Below are experts of layer 2 (counted from 0) of a mixture-of-experts language model. Rows are named router (the router's row for the expert) and show model dimensions 0-127. Each number is 200 + 30 x the weight over its row's rms, rounded and kept within 0 to 999.
After each expert's rows: "raises" lists some tokens whose logits its average output raises strongly, later layers aside; "comes after" lists some tokens at least twice as common just before its tokens as in all text. This comes from a sample of Wikipedia text that the model never trained on. Tokens count by the router's weight.

# expert 176
router,204,230,191,211,153,274,230,245,244,167,249,229,217,160,252,162,162,222,208,246,176,187,153,201,216,219,231,183,182,245,216,170,231,237,272,194,184,230,244,189,206,203,181,239,188,171,164,181,223,222,191,230,178,185,163,223,230,152,244,214,152,183,173,152,225,226,207,196,161,207,217,162,210,226,190,260,206,251,208,213,123,216,240,192,226,222,198,233,171,201,211,215,189,174,197,187,250,196,155,185,213,209,184,187,187,213,196,234,217,153,173,181,254,236,165,230,219,221,212,170,237,195,184,217,235,219,235,197
raises: "h", "s", "al", "in", "r", "t"
comes after: " the", " a", " and", "-", " an", " of"

# expert 101
router,227,170,240,172,181,225,162,191,227,172,240,225,239,188,217,213,161,237,194,240,169,239,178,226,245,238,237,164,160,202,230,241,170,197,231,196,189,239,234,200,221,228,163,216,239,162,163,234,232,232,233,236,183,203,160,163,164,168,241,216,226,165,179,161,243,232,159,174,160,200,239,165,163,174,209,222,210,237,169,197,163,235,201,227,242,162,210,239,168,240,186,163,172,235,229,160,234,209,174,206,229,179,159,175,221,240,206,229,231,162,206,165,244,229,161,238,166,175,212,237,202,163,189,229,203,194,186,177
raises: "istrict", "Gls", " list"
comes after: "1", "2", "9", "In", " /", " ann"

# expert 190
router,236,235,212,163,234,211,176,195,211,185,216,228,189,179,251,204,233,232,193,245,226,209,173,207,188,225,248,163,171,234,231,243,254,222,230,174,190,231,248,216,217,164,164,179,233,168,166,223,189,174,195,218,220,192,149,219,179,156,243,208,171,160,202,159,234,247,153,226,156,214,196,157,202,206,207,222,236,226,161,204,202,185,256,200,247,158,223,248,180,166,199,167,210,236,187,154,191,237,226,206,227,195,157,172,232,221,185,239,251,164,177,226,240,259,175,221,206,211,173,234,227,245,153,232,224,170,171,191
raises: "\n", "e", ")", "il", "et", "at"
comes after: "\n", " |", ".", " also", "==", " life"

# expert 175
router,230,185,167,204,254,233,246,196,219,148,208,229,229,190,253,163,194,208,163,218,169,179,203,232,234,206,239,186,190,175,163,179,233,160,190,196,187,194,192,146,181,235,198,165,209,232,218,202,215,182,199,216,204,166,200,184,181,183,212,217,207,321,168,207,202,188,214,220,204,243,226,191,221,228,192,234,198,170,255,207,222,138,218,167,225,242,209,199,231,172,157,179,196,197,150,205,246,202,211,227,256,157,193,168,246,172,171,137,178,229,194,148,210,227,219,222,224,234,259,219,240,226,196,201,232,230,160,187
raises: "ul", ".", "ast", "im", "I", "ig"
comes after: " (", "\n", "-", " \"", "==", "==="

# expert 46
router,249,182,243,166,189,195,191,238,173,190,247,192,241,216,225,165,173,217,199,257,172,252,226,209,242,227,250,143,202,222,186,205,178,217,213,151,189,236,216,201,186,212,148,205,260,163,140,182,228,241,206,229,177,191,142,152,175,163,230,184,175,159,208,173,240,262,163,194,166,190,214,153,140,236,230,195,205,241,182,208,192,193,233,233,209,188,222,214,165,188,214,180,188,187,232,170,220,204,215,202,205,228,168,146,213,230,201,184,255,190,213,167,236,228,146,254,173,182,201,174,189,217,177,237,221,179,214,180
raises: "el", "h", "e", "en", "er", "em"
comes after: " |", ",", ":", " of", " The", ";"

# expert 130
router,211,183,183,219,139,203,240,218,175,268,213,193,194,198,234,150,227,171,197,177,198,226,168,178,230,202,224,203,169,243,165,132,185,182,191,158,181,182,206,200,152,228,177,212,182,211,161,187,238,249,227,233,139,193,193,216,264,194,211,212,153,167,155,178,221,196,198,181,190,206,154,209,216,207,206,256,155,224,171,219,184,141,193,235,212,265,237,221,217,172,189,187,184,166,218,220,214,162,205,161,228,167,184,228,211,190,170,216,231,217,130,180,214,193,221,229,171,206,199,225,217,152,244,241,238,258,228,159
raises: "g", "m", "r", "ri", "ab", "b"
comes after: " |", ",", ":", "-", " of", " the"

# expert 191
router,226,224,262,157,173,202,175,164,203,164,243,220,209,171,193,194,141,244,206,219,174,218,186,222,233,212,224,156,205,226,221,224,184,186,200,211,221,243,218,195,165,228,153,238,249,157,205,215,237,171,215,254,182,164,149,149,152,180,234,213,214,150,189,150,193,198,147,216,156,164,196,157,193,218,180,242,233,249,178,233,176,209,220,199,248,171,236,225,228,183,207,154,203,175,155,158,231,175,219,247,220,202,186,195,246,212,169,189,209,195,186,216,235,199,159,268,194,180,229,221,205,167,255,224,231,206,208,195
raises: " |", " ", " and"
comes after: "\n", "==", "-", "|", "=", " Born"

# expert 97
router,223,170,239,174,180,224,162,198,231,173,241,227,241,190,220,208,161,236,196,240,172,241,172,226,246,239,238,164,159,204,230,241,171,198,231,197,189,241,235,198,220,229,165,220,239,160,165,236,229,225,235,238,183,202,162,165,166,167,242,215,229,168,182,161,241,232,158,175,158,197,237,162,164,175,209,220,215,238,169,196,165,236,203,230,238,161,208,241,169,238,191,166,173,237,228,166,235,210,175,205,228,179,158,173,221,241,209,225,230,162,205,165,242,231,160,243,164,176,212,235,200,163,188,228,199,193,186,175
raises: "ás", "uv", "lement", "ards"
comes after: "1", "9", "0", "8", "7", "6"

# expert 156
router,228,232,196,219,212,230,150,225,227,189,221,170,234,229,222,167,172,197,197,260,178,225,143,223,250,221,198,179,192,252,235,184,212,188,190,210,182,190,247,190,222,194,152,229,196,173,186,203,229,210,152,257,152,154,146,162,181,222,243,257,176,201,146,167,218,216,171,246,159,205,214,163,180,168,171,214,160,238,156,258,199,234,205,197,234,194,228,224,183,195,164,189,210,197,226,170,219,161,216,178,244,171,201,161,229,202,231,126,213,216,243,174,227,210,212,230,236,193,250,249,209,189,185,209,227,192,212,170
raises: ".", "ag", "ap", "-", "im", "if"
comes after: " (", "-", " \"", ":", "|", " by"

# expert 158
router,206,229,227,189,233,233,141,182,194,213,240,210,186,180,245,219,216,246,164,232,190,242,221,196,195,229,164,165,153,226,185,242,209,226,233,166,233,178,200,183,228,226,164,231,195,165,164,181,238,160,228,235,215,178,164,150,203,243,249,211,218,202,168,178,215,258,161,213,183,164,231,153,160,230,195,241,243,243,209,163,182,218,239,151,232,171,208,158,171,236,209,209,196,202,239,157,226,186,194,186,226,166,163,155,218,229,171,234,218,181,158,149,244,226,219,235,165,177,197,224,204,253,211,225,199,235,184,174
raises: "P", "H", "W", "F"
comes after: ",", ".", ").", ":", " that", " as"

# expert 51
router,195,159,149,214,240,215,206,190,223,154,196,190,226,247,239,181,188,193,173,224,143,229,246,212,215,221,260,178,222,145,218,188,258,193,180,175,135,180,224,157,178,239,190,197,224,211,202,218,243,156,211,200,181,185,222,202,199,158,206,225,193,230,168,213,214,205,225,204,242,250,233,183,198,187,145,234,242,178,198,225,217,204,236,207,215,215,215,208,250,198,138,185,188,182,157,184,252,216,171,213,237,189,175,151,223,187,202,174,187,258,202,142,232,150,190,227,193,214,243,234,235,204,182,202,251,246,141,166
raises: "ere", "ri", "all", "G", "uff", "I"
comes after: "\n", "-", " (", " \"", "==", "."

# expert 181
router,238,176,230,202,172,224,189,150,180,205,249,204,240,178,225,228,220,216,216,242,156,175,194,250,220,226,207,177,193,149,245,238,159,256,203,221,167,210,235,193,156,211,174,175,226,171,162,235,212,182,214,246,176,241,168,216,199,157,233,223,177,168,208,149,221,213,175,206,204,205,196,161,175,191,209,211,212,253,138,178,142,209,213,244,262,168,188,247,166,181,216,160,164,207,228,177,241,201,203,229,143,146,187,217,220,223,220,217,209,199,193,203,241,246,171,223,250,217,159,194,201,188,202,218,223,264,166,180
raises: " the", " her", " for", " "
comes after: " |", " was", " were", " to", " He", " he"

# expert 6
router,241,218,213,165,210,227,203,229,226,170,234,199,211,197,131,168,149,213,250,224,244,211,200,255,189,233,210,162,193,218,220,190,185,154,228,174,241,135,166,229,194,234,197,240,219,199,220,245,233,193,235,209,185,236,176,186,191,152,226,196,256,164,177,202,212,248,215,152,166,205,241,176,179,257,235,219,216,224,176,172,218,127,152,181,202,185,212,172,164,229,210,253,236,248,195,181,201,195,240,210,225,162,233,239,206,189,219,240,204,166,222,230,241,228,200,198,215,210,242,170,173,244,184,212,213,228,209,155
raises: ":", ",", ".", "s", " in", " |"
comes after: " the", " a", " The", " and", " f", "ing"

# expert 103
router,230,195,195,250,159,243,213,183,221,214,245,187,219,157,214,182,204,220,185,219,176,185,144,241,243,227,202,199,195,212,271,190,167,229,251,198,161,211,209,219,142,199,173,169,207,185,163,244,220,237,210,234,177,257,186,211,184,162,234,208,189,162,151,148,217,229,182,207,168,197,145,168,181,215,199,208,166,236,196,231,165,194,238,258,237,224,240,234,215,168,136,174,161,225,232,181,226,231,214,190,193,150,209,172,169,221,183,220,204,186,193,174,222,177,177,225,238,193,157,214,255,169,209,234,246,249,177,181
raises: ".", "-", "if", " "
comes after: " |", "|", ";", ":", " USA", " –"

# expert 153
router,224,170,163,211,184,196,199,152,232,187,212,215,240,162,165,206,204,220,229,177,182,152,157,218,235,221,213,167,222,212,249,212,158,226,192,214,177,215,176,225,149,193,168,185,223,177,147,201,205,203,244,222,178,231,175,193,173,163,247,233,179,161,148,136,209,219,172,161,203,235,220,188,165,207,191,186,191,237,148,217,163,251,202,226,235,180,224,217,231,191,220,152,147,220,267,187,250,248,210,263,154,151,229,203,203,214,249,246,213,204,173,199,188,199,221,205,221,188,196,219,255,201,188,224,245,249,163,195
raises: " (", " of", ".", ",", " in", "-"
comes after: " |", " the", "|", " first", " World", " a"

# expert 150
router,226,170,238,173,178,223,161,192,229,174,238,225,240,184,217,217,165,237,194,242,168,236,175,226,245,237,239,162,162,206,233,241,171,199,232,198,189,241,234,194,219,226,165,213,241,163,165,233,232,226,234,240,180,203,158,164,166,164,241,211,229,164,183,161,241,233,159,174,159,203,237,160,161,176,207,224,211,240,169,197,164,238,203,228,236,160,212,241,173,238,191,169,173,240,229,156,235,205,177,205,228,179,155,173,224,235,207,224,231,161,203,167,241,230,157,240,164,178,213,236,205,163,190,227,201,197,190,178
raises: " Best", "sky", " Hall", "iversary", "ister"
comes after: "1", "2", "9", "0", "3", "4"

# expert 76
router,188,178,222,188,201,244,160,261,235,193,224,229,233,223,211,250,149,221,175,255,151,208,228,225,217,188,233,168,168,169,199,244,203,194,195,214,200,222,233,158,260,155,198,195,217,168,165,229,162,210,246,217,195,228,179,181,201,152,225,198,191,159,167,163,230,248,239,230,162,175,213,182,154,171,234,251,166,240,229,202,176,182,177,161,244,191,241,207,203,212,186,132,175,212,230,167,236,173,184,216,188,189,215,229,248,179,204,145,195,218,201,167,215,220,163,219,171,212,205,234,185,145,232,213,191,162,182,247
raises: "5", "4", "3"
comes after: "1", "9", "8", "°", "4", "7"

# expert 54
router,218,237,216,219,160,215,205,232,256,172,243,223,211,175,205,166,199,256,174,254,206,235,190,170,214,239,237,143,200,207,198,148,179,169,216,196,243,222,199,221,219,233,139,227,228,191,163,204,235,167,196,237,186,201,150,216,190,159,235,214,210,171,189,172,230,179,188,187,146,192,192,150,240,205,165,195,237,228,172,209,203,156,225,189,197,193,209,244,143,184,192,157,161,199,221,151,222,222,170,190,238,192,181,152,206,247,150,266,225,222,212,175,218,228,144,244,189,235,230,162,172,211,185,234,214,211,248,191
raises: "in", "im", "enc", "ent", "air", "r"
comes after: " the", " and", " a", " of", " an", " to"

# expert 136
router,224,165,239,173,181,225,161,193,227,170,238,223,236,186,219,214,159,236,194,239,166,241,173,222,247,237,234,165,163,201,231,240,169,200,236,199,192,241,236,199,220,228,163,214,241,161,165,234,232,230,232,237,186,202,161,163,163,167,238,213,227,170,176,161,240,233,160,173,157,199,239,164,159,174,208,218,212,234,168,194,163,236,203,233,238,163,208,238,169,240,190,164,174,238,230,163,235,206,177,209,230,179,159,176,225,236,207,225,231,160,206,166,246,228,159,242,166,176,211,235,203,158,190,224,202,198,189,176
raises: "ound", "ify", "ize"
comes after: " ", "2", "1", "–", " (", "3"

# expert 31
router,171,203,184,194,154,227,157,229,254,236,234,189,227,211,214,157,206,221,169,239,176,210,184,156,240,234,252,182,155,230,202,173,170,219,167,153,225,183,213,218,233,219,172,258,248,183,161,193,251,224,256,227,153,189,178,178,250,158,232,237,193,156,146,197,230,192,176,234,213,197,202,199,194,147,169,256,174,210,192,214,254,224,203,204,211,232,216,224,209,206,253,224,152,153,233,180,203,157,186,161,198,177,177,155,225,228,238,225,189,186,209,171,230,208,236,219,210,173,196,193,165,147,202,209,236,235,191,196
raises: "er", "el", "ic", "-", "it", "ing"
comes after: " the", ",", " of", " and", " a", ":"